python train.py --d_expert=160 --lr_router=0.00163 --vocab_size=8192 --rope_fraction=1.0 --qk_norm=true --init="normal" --init_std_qkv=0.0443 --init_std_down=0.0 --beta1=0.95 --weight_decay=0.1 --decay_fraction=0.476 --decay_shape="linear" --final_lr_fraction=0.1 --batch_tokens=[32768, 65536, 98304]
Below are experts of layer 3 (counted from 0) of a mixture-of-experts language model. Rows are named router (the router's row for the expert), gate (a neuron's input weights, with its number), up (a neuron's input weights, with its number) and show model dimensions 0-223. Each number is 500 + 50 x the weight over its row's rms, rounded and kept within 0 to 999. Numbers have three digits each.
After each expert's rows: "comes after" lists some tokens at least twice as common just before its tokens as in all text. This comes from a sample of Wikipedia text that the model never trained on. Tokens count by the router's weight.

# expert 1
router:551588461540476461441429454470573515593543452528572551529579409470418432514451447480483495524482563461511546524504452492543468456501497524457506450449474456525556522512542495496466429613404582533426553532557562505529543435560482572462553430483458532509517513500553547540528596452533545546465425450479492440570503560474374449523540459520533557322492464513535544410545489499455455544484460507507529472382480435433495553471520563463530491458384483517417404551451566585487426471455517451562565525391535499486555583527532582482473484560493549436515464538476443502442430565514528482448465451486458481477556497541600524445438506518473402467473529524529541508502575445484529543448
gate0:546398448531442568520532469572437499512546439548497507470443547456467543474437463575489459538513468530398504399475457531541537458579502567464559490562513509489500523510481565474451462429552633457513442474490479501436452548525485600533426588492559473451484452530453568451481589485509539495448587450442504382572587429453483667570578483499490437520435421455537573474451521559562557473530509450495478475469485509547533524519472497406512513448497577567403470486517553445477595523463498557588447547509516464501507454474391482605507518464548502501473459366500532566529525497518488469517563529478431506597443413418437476526482450495561487448475438526540529494449497477524475564520
up0:470473557495502411550488529443501545513488525366439567603545522508456555443525545446567451434476554521549461456557600508488425502428495572465517530454488559544573459491585385527527512503469508532529526426408551511630547550502505448398582530528491504532467501445531458536544462433565384564498420559454459559480431492511557394516431537539562558476586570588486477430537545484471495506553542482539541522435529528410471400445537481577528503490553431474590529481485472502468493532477498464525537446535593460493558539379563504396517481498493531523518514552543511492582510500476431501447494480501476527506569604483484546417484566533516457519569609519486454476582455540517521458459
gate1:534472462472562486495465525408512512536481542585508595465613506437581418575504504495432461545415499550571495520512582562543437507531483460454428539510583504492526612539567478581534618406459583468471554521519483557594534498481399513466472458525488480538487528468357504518483514516390529406352520451457532422427542460553492561520483587490448470530532495582465467454471391524463525442457432527471475429531476535491538495463486384515464564487421640517500513454575517550515478487484446451561514518449479554483458558555524463530492456443459487460523533549481502515612445559541484435492546494455535582579483510512542526495523452571516483469461494492510437447535547522519423478521
up1:507560500556370501498582444438533472480539539615415483567565536529543548464512493512444438502438508598520485475511536504508515429520478530570480531551483566453519585502417434451466477446515510476497472501517541444470505459482539457493476425494466545479564456524454443449511512565500515505530599438541543434509505476543484484566464529447504466571509593410592400583455431561505490519535526489485533552488581409499541567564465588491494468502516534433611492495534451527433449518493604509568397474602570473564517492470453471550577619465504446460524521483508435492516562509563488519536462517447590544608446568627497528503487590423589504513566494537571517484556498537491418510404
gate2:489521603523468488563490486459563434553429614482571548549472599483468526541525539445567477575452489427466495505468495448535452431476509526528457483387529515531481483576509456477480467559605493495422477570534550490534512529497435538513586492463502458525620475518514426453420527465478497449583505496511542499424517562477538481501569489608517458470494564618546520477485426457512468509494447504357464547513497528509391510459487456490460522463525540559472501609511516466505514438460507498494435560499517518445497473572509465425482488529381506404450488482510508441494481506387543370450317582475531559503460457491521557477588504522481572463505532494385436513507423435497540533436
up2:502550447462495561512505499495538446569485591549561533438485509572436525535517547526493490509515507482578513507508455457492455564476467431567579423498525520530457487470489527469528505516439491453528524573561445512469519375540524480550504443556482446562525621515433403494478531454446571444470515503499506496468456531499442496441462537485569583515519523564564445530466478484534511654490456348513547511512532552544535530498550564453430464471506522472460469563448549504523482519474530466458526505459557589572523392559441590453405504604493570458552466494553474538484495441499533381524402523442498436503435520435440409500534502528484489422502614502502547597496468436634613523397
gate3:498457503427538515452640477642499546430468533614507434523445512384564542507590479481566559467569460518525484529494499490562476516433584484476480539539406471462534502453483537499517497501485511464479483517483479480460476512509487465504486501526496480489559433510476424506483506428473525511474431437493618501577416478463517535519513491364528547505551446557502519477542474389545531535510512491466497473553492560456528478400464441607460502552459455551408484480533542442502541427513605595535515480559590430445500488475544462581420411540627630447505499555538465508424404496487445455483468481491450496542476511480519524396422521535501513586585437456572433557528541517540552436444
up3:454461569504470581494480511429437520483486488563593443506532570458516554457520472431438501513475423560551546483510424457482422454457571571467506481569544497542411536474491568504477560520504504489536516588509531440499503484504553567417611495622443495454560510579539475464565486484548535532458468487523538540389567399480521562466475500497357511544530545589452494512590445597435529411516526471469466558511488494462456551462503491448472520554531582530453508431553528550488658528495489587473481545461502529460554531467541463534491587487475442490466502445548455474480466360501478406475450485464520562516559498516477553460379572592495425520473441397547555457554540539514554490476
comes after: "\n", "\n\n", "=", "-", " Born", "\n "

# expert 6
router:537491450454587634522571515545516559530514502517475653512526520556597417493465429470505569543511502530502499478523484409452508564548505591503553601458485534467528552500501482422495454473529519492494495422506446557608504465544538448478546556499448546522484427433486563423479455554454570473590582500530408481571451492538521513486532410467504550490533448470574495542535500460557440430502600570452476522475453413489510522447424504493508571519467591517578410501534505546565475490425460551484488490604514415498567426522435528557439455405496482426570455534532509459531511575495473567519477522482533459454537559470429426499520552534549466427511501556476594464510466372382522480500
gate1:541500529475545437455483488404579539372425515538548498589473553539483467471506474504461577477435583561416495515517477536509463480547539491444513430530584510554439457477493524452456546493539517445523515552507548522501432472478457436473483490499510471453481480474450507476500530592430423517459558598482491530627453468488593569493531576427396474499444461497432550527560471512402508502548545579312505399587522470470537497486624440514505515390547469451470466531469465537512441479497507510446505542583464511535572556445517519546548578498531468498502547454558545551438611551538465516542464508513420493436474455506564555538438507502451496517422384490434525428456493404427528476501
up1:495401502400513418510504572372488492531552492489526553487472542420420546490572466497509465529501496465499470495472544464519471490527493441568553508537510517545535513474511448474470473460466544500554458459400465568518517558516513553495536483455493529421544519531511467430512591559495384530450540494517547510616454450475461671534540383543516446551514536485569558559451474526528468491543599493474458523425445481491501466395445497474472562461532486549542531558554449508417478454544553506564509474443479561587482472468546521506480467552440429516657430440529487450563451490586573461542551493490475519494533541494501454593427537422529613423545503454607608537491480433504530529601
gate2:493489467502474461586629506579498502514486496411443584525562493542602455524502416578555482424492370454515532463445448536470436478472500581441450390589550428465471413552593504557489469504562502493493487535494488488558552493458536514434519523498522494476456454509470446444494509533439490470482484433421432515504504476558509511476536499488492407413578523497568490511555479469547575470487522451472499443514472525515553544536486474482497525536536509505491501451554539543458530580550518474460452651599498542449475513494521452494501506561465527493595566395520517509454451512606513462453462447395564388392561473590577500485498520566368490541539500492399457410442469529484397449465
up2:530473486413434487480549534462486505588463512557485536532482463478657501509478531480467503492487535488453424491514610565457474532489468456533594457524525456578553481504535491543454522542400503423533525546462463566516505485551574538549464562488474565470482414457482375418430489470445576562417465603468522442516504431449500425485554540499528497473578528375500536428507520466474502489596463560538520518464510468353452527494521448521564476489472504479503500488494482557544441402507495589443488344434551532497555495561473566486515517452540495463583572499544409473543552430490524410496496439471465569492509467474537559539502357460471440563534512605500516506480549430595519508458
gate3:496474452446552460451514477456438430434470540539453509531515536499549531584486444489444531474509508511506510578416509537489436473504381518439398496515454520626529545499469525553480512483538492529432549461363491580523490601582532393444520510513484515499501464523525461541470485507412484534551501491481534405482401459614430532498615416443510528481429552550516424520514528532491505465486576480544502563505431560510542468447541399471512419551523482444532473538424462549622561531390475528480421538449446414586493489433501433509472433444479482534486360551485505421577509531559546539467475552551461412522495446481538440558494467468551546576449479518498459519551413527500576524466
up3:474490515487515579418526472459507504525564339524476548560526553484585508478554442508432471600504419506547534577434462357423493509503531520360462407455468548624468549482475506504438522424522457513438570587465546517558487504487408495426582544482451474539497513585575591547448506459468467503503489509525447479480468411528565531497536533489519407520501495438534477498485458572522506519513487529507445543432511561466542442493561518556475491414548507542502533600443455547615501473463531483545548494496483441537591542576528462515492511421501547547567414535497519500621605474516436524514543528572537489585486534445540553573494536518570474600519491499494437524494448468446427510439
gate4:499505497583516582357481486516454483492548458505515456512489488541577503419490498410471385633451621452467488510483475585491559520461427469466414486519463481490602505463459559400492513585512537519465381570511472524551489386497555498477436552543415474501527483530602545525538526528544559465523526513552503515552495513524412447533466544406461514590484579518476435589493434501569484559479560459463535559451516555458530559434541540532470469506507465472478522436454575507598489424474476545491569494517531529435533503441309426497496425412479490503542482520556513488458512485564531566507542553520397443555490517494432474513594447497465537464562456529487508505528515514469593519494
up4:450501535400409424504532536446400518543550475453564564559553513371489460522452477527527580529495416473505386510522513514547489534546447567590464497432527361550470566567565551596547551501544506537537489385508454376513481558460474475540585458512468508529483559399469437483548482441421476575473433565483501498503473458438460472530584538619553552391485511538512519528467518471432496564558502536573454516527498448544554525563464531497496475623571524430477447503485574462481400533557508453485495454514423550482430562548499529442482574527608476531457559462414541541575511496471529547545520505461563572581504502530478485441477514479541443531462479533500559485477486493497517470462
comes after: ",", " of", "'", " in", " is", " to"

# expert 7
router:525549444478532491463519537414477388527495431578480635547534442531551417571510441472510523419518518417448444508555512552454483504540438480518640504483538499373574508548476453574466460484468549499540497495468419602533579476503506540450525469544452446607508622487447563504604508586482483552565469547569507443524532484560531525476536557568485530459490455486492410465566625554417437471581497535533592462461567473489482495446517527483545477477495574564554466556567531519540489460419585416514508537532461550436542511492509554604471516513452359492534412504545430504474461517477489475505481503487480510384454479435532435463542491516503520560512457467440480535501458513426520511492
gate1:479534483374425558509494437560553566454480601478531596518456488609540481399520486411534463442420468569485536520485460482530517514535500419507505560493397465487491496456543562385579429509539504479588449409466514557545472412463520542503569458547473416586513485517509497580542542500511518435551467575534492529512526509363445462523481468494488476461442457537510568517581536544487504373478495527538516441501502445456551453445495486453526484467509472510490507473584513481494526478486394548438576485420505455462550531465504508504419445513529551451425550442423458410513477519524509580428475416480519480551523521485504506525571566442527593512467620539381496511398466382515533550495
up1:516490373634571553491553570517566462479496416549483485453504425434575525559451472543495501468559648540512447479505443480538514481500559614454489375509510536557416434596458512535406502490487473574403460451485486436531469560602541500519584513529479470528494481515503473517490420522450511482480512421488527493414509574523549493502464512570479538528510488461603440483548492447547423546495491475558522527479544405627542545537482421548524512567496533481516551515482507536495528523480563430462375546476472418540457452515477532477635546443471482496523519561570524529547583491553445424519517539599493438561566497421517491518436436525569518487519543462532479393541518503517520464452
gate2:525519492606539450448511478489429573483490467565534552557511461480546477487530534531652490493514511515554461515418543455490450533445404515515478511512557386549536514500445511502462584516490434537517448550485483460553551459508542519395388457545408455398575542485450481473526536466477519462520524573484445509466539391492487421514530460488488521421411442581567501492506566499537478500452528489482540505475540485515486415508400527594482478493562512543556514564545436410478575450550462444491498480527509553385497492591433489542528519549408444340513538507612550487617411497481437436536532447489512568520505553482481405488503444448526485492555454461566462467408480518444522473594
up2:519441561480475467473475509502488437459599505496484471538496486581519591492499528462465489401438554573385523516505546531451494524471489474461466557543570516519527620466508482479617546502482544505536451513493442498462551481478535490523525628470468452592497559443550484536516507544547585439474435557516474500460379453502427542427588448526456532549505543482525525521514564406416474433500387508555379534476387505434544545427540444532565625509380489496491529461471526578517404629521550493572568488505502442570503481430505523560480475406543463569452470479497542439439409523527491534409489544493533462501392480438490551515539507537495437563507468530427498539494483443527506485521
gate3:399498503418457503520445455479544434480502501541506463537525507488451416478513466542509518587423467478474444478433650542550412491522500481550517529504499501506433456448427602437500475530544538592545587398440445448437507565512531396427551603416546495478561512423491486436512544488535546565552440479510490585519459476468439512603540424496442511513519540523362509461472465501557567573544565469418546502521518486548520529468516514431584473572487505503503434492553530486458504532461583426442455505582542500531525587492475563457526536568491470498377515432463542551571510539517429458466489445588481586471426514570521515489492458487525620473507569541465559563428480532442568492490
up3:504485471546428467512440529507509452595558443551361500456506525479474446464503424466540451498471439542503519547440551522525522598527458447481621535524522395526516477449517488522477430575483520394525543506491427519555481547494520549411490404523523520568520553466528517543403479489559515445512519498587512484445482530493534508503456491596515499519393524534493496506461604487525505433530473460695509506432540482441462496557453459627421519456520429538502494493481463504442501415513609493505548495469517525565480451481594543503532487522438453574447469536466494588471564539495521506590557513447513408559476534490661471580458519503502593529557479474455494507581474616438490494459
gate4:519500511452553496545535523497488517536469423508558481490446457471430429470559455375554480463528514554398514536458571437592468524471410566507542445456420451452534468531507522439491594541578587583587515497466445473533554515464439417511594431538512485520486503529434367552498471508532418567417507509569468535510463604504504462465455530546428507485505499358447440499570562500401489539518513472550551480446525460476470489553517561561544455511473465526510576478474500563528481416550580397448545542493528441518534517527592462551472457461496517520515515479410464514414475465489614476449502501547534497519487607419452577410517530484599526498450487497525543460489472462455603603519
up4:405551538494543604452472444539402495487520513428461510518547470474463462489539440513570591515488408504428410540481537558508504477550506558497499465598414464480533458437531520491445562572535543543540509385435503528443576519531639451525520543545484561497544525524472522529533492544583449529514492472482537558516606476503497673479509437449500524507450510435426597486455549570519590503499472505535620510561486551420473494479568516557538479497519466548519410464455466539477563456441448458485590428434551467510513492496517457479508431440518523439419485525429536506447512477401561480455523504543596515504443609566511487500451572413488409466520573517498405555507532478489508464584
comes after: ".", " (", "=", ")", " \"", "\n\n"

# expert 0
router:465485444564496577581426443530424494464591521539527519539520499551538498527387486611481457473493460561505558618533449490525444438446490501558523464486414470496495441554497488453430485392489553553536503494537507458544540519539561524390527547538461401505453464458583489427544513454514509484598563481486531490464482516518491606470474476431490528430575479532508594555500491405595471537501537615459479525441459543492507522473385428572408468589474475457576539446449609548512529548499475516452451519573494526511540547452477477516531487489518578566498536525574440474494443480491456413506420501550601404488603403514574501510440504524447522479440460457543457505499507535390521488426
gate1:435463515564420481451558419470549517447408538520499531534488493442505506561491414427511569443497531454528499502391556552463485511538473485471523524561477469466444502461440510468505507480442499522522560534457520616518545472520428499469428377445526543612434508555489504541523507546549591496522582488570571432423559538562494575531527528568426511395376550548493510519433464373504496458611530459402448576483431517470436577555578513502344494520517541520535528593608526447487541496500508415484524555512483587505451448442478510494495544581488418559481533480512473518513444441489470435488473498429472543591484533530567463511529442547553524530434475527476414524430512517537491461504
up1:338447459625517527564479447541598580499476439476543440540554495545464652656415464562536508434399512499450529504444488544481546386558472448525382513473445519488524454449575576491591496491590458515493511536472627421443463486485528461483543510544511483493419479501457492501479503471501523533640527489541609555487463515537508601504519577376398498490523502491498487485455437475494516558490494469513436571460499502508499480547565514422506524464514483497525519535436492554521463458486500575467435516607473479484482456542473445512443511555548525515498569544468513535533573520491471426593553526498500475491501437571528577449516535540430546458513477442545525483547487461531545451544
gate2:453569402608387438475441517523518528482575530495483469492571442575462591531427564620583524448425480495576491479509456480507457550446510535570467480498451457567515447378456536431481567460449533487502536538519461413531509582459431490506543483463482514420475488413489641500544503426559540582492445552563558517468516530480468508594475651502490469463616523449437508561499464475537462537527482493536431464396560593542475511581484558490531427623478498543506458482508505494547536611462538437504512474498508523510516508517536498499557505551559522584531525507550542496519404480453501490526510474492552495502537477522483501495519543418471615525429448479467532486528536454430516400594
up2:482487493491581608533524450480409556556523443503403540460386562466518473415510534404433459542512493514412503454485534492504446453523429490527504473515498595478457487556510542464471476542578523480507512425477511541487499543499534558545512465605549454528441504473628390479464428559372478431520547440468442472579458435508436418371501373461533498548537537475525463451494494512436451475539487561468512581593518391485495486443518487527540565493498502461488519509502586531476404488487452539497454578434484451559467457532461526408441486362426512452521568498498491556521619547561547502455469540539486529559487517478499413484514458527428492487554494538513478495510550502597487616492
gate3:432559540493464498510533467477526533567531519433479582548366599472533463542522461463438614450522467610481509620475397518461568481482436560511586387551537466474423508538485438489461569598444549491513492521520428508460405425552516564511489487487597437488449511549506495538495490555478600566467415547468531568513418459566412463553458441519548504477547503501540546559536518509452515430470531511535534516495452528425528457432580465586529518533517433452475535458463497513529486530597472427373595454607417597526586527519444464470557406582503542483593505484524463473426523465543526515449497592465595481509532501436506474456504535503474469487528496508528466498477470536485483492499
up3:510526527562512517493572541471520540530465554495429576467434516496558482481508470511506540465559406547466448549510495589406564546462462538475502572509584533531499498556533383454444523554493459548510457500460381508476433425420427485526546442496494405458474420498481524498451434582420544437525558528494579475419486481463368482503470490525455481544470495527498476502443561390486526538464518522490518495453557439573577512466454505572560454476506382453542559426518527474522522524592467483476526504590467545441475481468507500573493394563646536449539597465588521429477450473458476617419485590533546501479496511563528588486581458485427459434571581578539515478455498508509546504503
gate4:508656465572603464501337468518500512452429475490520485401465531507490529539501590472513492512557531601507475494462544523522428524459524490510451442436533465466549570505476563430522411527422429511486499534513498540514432523518449391488477465437493492497429498478537461417555549470437430474520493461550511552472440472503537531454405507492477506403503565492461583592487508456463520451490556624522499635390473511471617396465477529465400573544488552441439511509456479526478443469454538522473492511513487496491493499477548476552441524510525471400567452537391451474581513424574436485491545506550388417501489574468530505496522494385531525493477542503560496468481569443459484547511
up4:453548425518546484449443456463468646535487510491475570541509458513423481440384581499522436600503518410535484526469463503509516507470568564494517474488505544372523531483488554503480499507449488556583437567393485572514467480545486405517509483544508487461479472515510472479471462485487451463465489499449476569485479413518581530639384473437525558489430510562411568465551396479476484456502447537554547493514462542570538596550535538369533584500398471508465512578542548552513545509542509457536501482498524461545504482475489477534570435528610545491488566497585497448565543453572443431526489518562495519531543482541535526477476532445538503414384454498448364419563479521499539562555
comes after: " |", "–", ";", "|", " (", ":"

# expert 5
router:548481483498446512473538457591439455546477520530491497497496507581412446506371453472522545455473557529529547518548480485479506479413526447458559497440449475512509558546533439481484533523445534601429479463453478459455482540580577597521495512567440482528518638515520487485489618532528552556551537459496416458496515544485484473538544495501417476391535535536502525581575590533482481520568534492595439481477539457545515439438536563573401584469561451518476535433443514433561413448537519370521497561537390492526521562388546497533530474471431615504542507589453514447512443510550472493498412524496494452503522453479552504531357522486487486462418494488560630541522513522484527476434
gate1:486513471504487538507485476424524506519516544434555514484484477557502539517465507507551437487468527546610436499409446405451528509380547552540530465393520579484565519537464534366464434551533571522521448461537515491458509528583508475596522564466485501500479511477577487617539507435439522561541562443449521546508500523458543499468477504528440458412470487534428492549457466496457496551596446541546520510547599512566504463545584590514495586520543462507468535542526464498409459536467534465544482460453534562472508531555421493597504506650529551532524544445466545530508533493578595501563484535524525552532454466506460488568523442552545633321426468535491456421568499478455430414486
up1:561561547535506517544388540448456453490539611407540525500489456494518495475540506507568438470515441471512452539504486445446542529461570496502569424457571538575453482602438506457438500515522448585545406399524486587447596597570523540549462563464505583556398545490439571507501490374486548528522562557570453506507548539492500526554475534469498440456454431483514462539437517473515440595487471487556494480520550527519500493524550512511536538514665493449475516438504554528460451534587503411465518501466531580462639513490440461493491531552540438511506543514495516454518488439526586530571442593498425501559614598499567444572512465482484578464461461556506519422506498458540510431501
gate2:586493651500566473608451459491464487463451480452522467510468462499484454510430417472492471496493523468475563412501408471594543558498514392453551556469554561488521487480542454502511526447534485513431549498477468541529537499487519466483433536518461516538464447523536542545544477447500467488554411444507411438569510474482505512531495513444508572438475504519415484479476454553522507463495542508502454505443459496390341497510552466531572499443516500638531475591500524584525383493478620496455412531538478394500413457517466526521573369492509504476499523513500590434472518429412511509573539575480498561503493485555571447530491599489556400443530605435573460541546495502544428553516
up2:527530682477485485496446364474459505514516449458471499503527450559530518435405455514577414547539585467500588447509494467552524579535466508460586527401433548432565411469614536537514532487542513446427414559491453502504461500477552468519499490487496608541536518544500506524498521457513508440539408538455531436527567418446462518440443566432610422528595426468518449505442454512562563511533544506462571483493502544541440543556540479562562506557509491515569476471518522612499452501533547321538478544484460398548480545476553558386539470501504515493484494540447509479496487518413483462512526619487495537508462481530538411539484461554491481428527527424484518514518550467535500486520
gate3:461473464486521402411436557550434586512579473483498428504535512451438528498428494536574556492511570509466493457443433527471523456639523529488557608429492544522482522423521450485526441473440412431580520574513470457491457508518454495491458443459482457443546429519526502420510486524488466466464571408493424557563532495411520493578522584526464507542471462449552526488519485413571549493532511481516479490433509454530513444449464447592436509636540444550493463530518497520446435505484532582520438656485586542517567467452476598481533470466440559498426549528471474490574492449547426525560406527543483457574505489514449396475536372484455513449490522446577523573557566535543503534469
up3:460526476508609480480494493441513557481543498505590396485464528523432598562479520580434583485438443483488504532476415502498458487536580443493530503473478589527576503446465441499489537347538451502549456471487508547413433444466497523453409508545507468487528449505548465408528479556447493407468547419564410489548464423508488493512503432446430551552472527541480524408445500484582510424555509470509568602452424492523469428455484464597485442559496448474484513485514576493528456492493537528424523521379544514576501552581459536438474538554490545422564525573424405527483476405486495479524505521436420439519487555580417479560492441512431439519479570514484401527575552509541468563541
gate4:583403471416541534494523522586493380514469536494435386483477549492493491418472563466552507393508533503423528488549493498422542520544493505499498578530546485472495601498594483491530492498509547525497499480579542559528466626513485569473525525562582523503475537503530520448406483612530503568522433516435492466458521526455482551476402540500482485498505534516484555530569465493579482492562501443599523547442473481584542500465531539501591544426425420527462422478455523500497554409448507469474513551479560473465587394487535503529523549480489502471530546615466519466493375520462463435459343504448528548515581500543535445547472458420615459528445462540523500480475427507503583569392
up4:462491512468495485415509455417466568438611466488528558592486477524554397519519455511500469532449487409585508509518424425478501612480552499489479514550427454558451422384545534516583489507507485512548454399520479504411439471485532496547566527479518427517536430485488412478587533482543541453485540471462478537587458476483525376451558440480567477445473434524455536492507521628467515455503414643421474470480456530521473508503546521472428514519524594504547488462519480454525513526473546551509589519529488538424468562378461460477427537567495541532441442469544465536529467520528520408549586468608493457545432608464531492562461518501550571531515572533472582495513489568470569526575
comes after: "=", "\n\n", " =", "%", " 0", " 1"

# expert 3
router:434496485550514465508454484499474421511481515516471546464556493565511498545482453504536547560459404475482553487510443458403481553530430602569456530450475476494551501498491479481451559483482499571444444511502421552469419546498447485439545533490360528490527506579459591472414523464431448553513433533552486531529519485572537500596521508522494551510608478489540477538472551465550437465456509470399455440504626560599490480459616450473452493545492584527519527517487488450529449538466496487522476517500414485459503595506489580519484555522418485526533428390515414499512503547504422515613462547426441437481671452513535497539368480532587470572520400454544548536485516512422517523419
gate1:471490520466589550452608549444502404539488522465501459495465404518532562491394421505511500462450421475499540457565491514439488507527425585567476483467529577543461462534553437421500544376597536477439443540590509451471446539566482590508523556443503509502509509469497498564532599523626555533554585475493516523558438510443494540514471457520418468491484510554591449547564472501475582478488444508428483555559529527594506404550480501539513506583511526524551458563526538567398549593511482482508475519433423465481441502515542529600537579526524573529493545549478414470474628512449465486515482427467413555510498458431525541440464493549455521448552574510536531418521499595465567529461
up1:476534463488521492463487464511499588454542486430558479482514622465453447516541503532419471569545478492508470558508529529546539414475438462540488454464491581481519466449615528534419459447498442493512457450578536519558513470467557400462555538540462510489458542495473506494497547426387479452543604533410497469451392543471451405574469462537431590503622611488460460480470507528593528482432534481538560541467466531501530502492421479479540455502490460415518567456502590427500449474571482594415420600616538539637497482489511531507462429521508467450498472546533500470517501532487531510459442389461564493451558556480582429581482567532483514499484516449491568567451618495459501527477
gate2:536437478542558550549519471448498494482502569599589535423508515485505522475611485515493466528423561430555538485641503467494596510439578474410528536466526423610542441448471503457623455392530563539440547444534548531594521459537553480398539551585498483539499479540539510467483421506445535488566514457486501570568465398494560517574446582459391494566486441473520486546604525469472551552456426470545560532522490479510451533505522497499442490508411535511523429518447440541569470519489651422506443499490483405435481486489573538559508441577503456551540491475540505466502570539580516502473496415506530442429495523550446476493535519473504426524503518448573471577463467455466553486460
up2:476521534574579522594418504496515512478565464490529529497474595500482459532543433409541540493503526531528546524534544412519484507487545547520686468528460526486560447397534498435647543528536473405438506459485526531524429534568545482418457437485530487448402577440555487531471447538484517467509434484443544435519476467506515542521410554517582433549464444553469447479475482462514506542461447499630434575457466507418476507518587490504481531502476508493525461441446471551538474497434545396454516516472554488470463461534544625509567443484522445546511524484521507504534670479561529588462578432512486480402423554389554410481545475501507486495505538514529528517530391494491539515500
gate3:494526464481523494412524496535447537549509573528375607510470516410552576443557500617529501535475509487590485489475549515444500506514439547491533407530476504537471535512478594388440554467493546523548562567427521485615557537509457530428403513473515429518565478568568503571436524499468507494531463495462407492466453465490529452506438545417530473458462523515475461386531539456426513495436410489447572426603532545536508532502559480477475554512607568529450469510497515491478540473536440436564521413531400507495521509491400517483414538495565512605532523491500541382551562528427496467528494502580486477530420501479625480535558516469512543454484488588549416594467572542457493541489
up3:509499473553494501584450409450562542494365432509553418523556527493565480486496554488558461513417455432469559451456558521513482523494545499506475487439503487465518527471523465594550447544522399559461455572455467486452473489497526563505528472505556692446535450465530414504468500501551524496444430564467475478560558566540485517459450470535486550487512515467590514405561441477482507438566499558477564527603534516480498492498494398383458451456433516483557473566512467449406486525475477452496550569542631535484568483519493525448412500498539451512430469449529567510557395543537460515542381558596501534496455574538384454504511543510437505495583467545486478523445505409419537490562
gate4:464475549429482549478462625471454505479551484500546513563417443461386578519514481462516522506523480512525523470438496551464550505577454456523547560548553448449429487476545447418523486490503490470540490533481505477461498515584569493516487586464461520427427518547410422518572503495542513486522521489531482542446513479496563581561515477477438409463445525498574473584476483563546621532583540527490484486544481522527519424455533456471471390521427517525466570546556522450522440526471503455459520562575477478530458532544402495430471524502653632457500423675503496507552486486554415528412519508480463511546556428545564556537457365472482371475531506475472510503618480530447526496491
up4:574554410517475564491510447519528488556435530503485505455407514383515488567483531373527523482514508528458517496498481384534484604374535489525540456490580575531408497433445535470476494481579615530544562511578467447472546471524522415522517492484577562572537477477491410455469500485512595530506556519490502426510519534513530603546511493431537451463554514450418529528485551515555513509447627482484461446560606446501480499477480563436424582398498492516513489561523561584546526452474443485470434510422522481510567465438478439455535535542443487559531595467574505505470509509591425455508495542492527598502435615438487522479561563527478544447501528604500492569508485513580542472577
comes after: "\n", "  ", "'", ")", "%", " 0"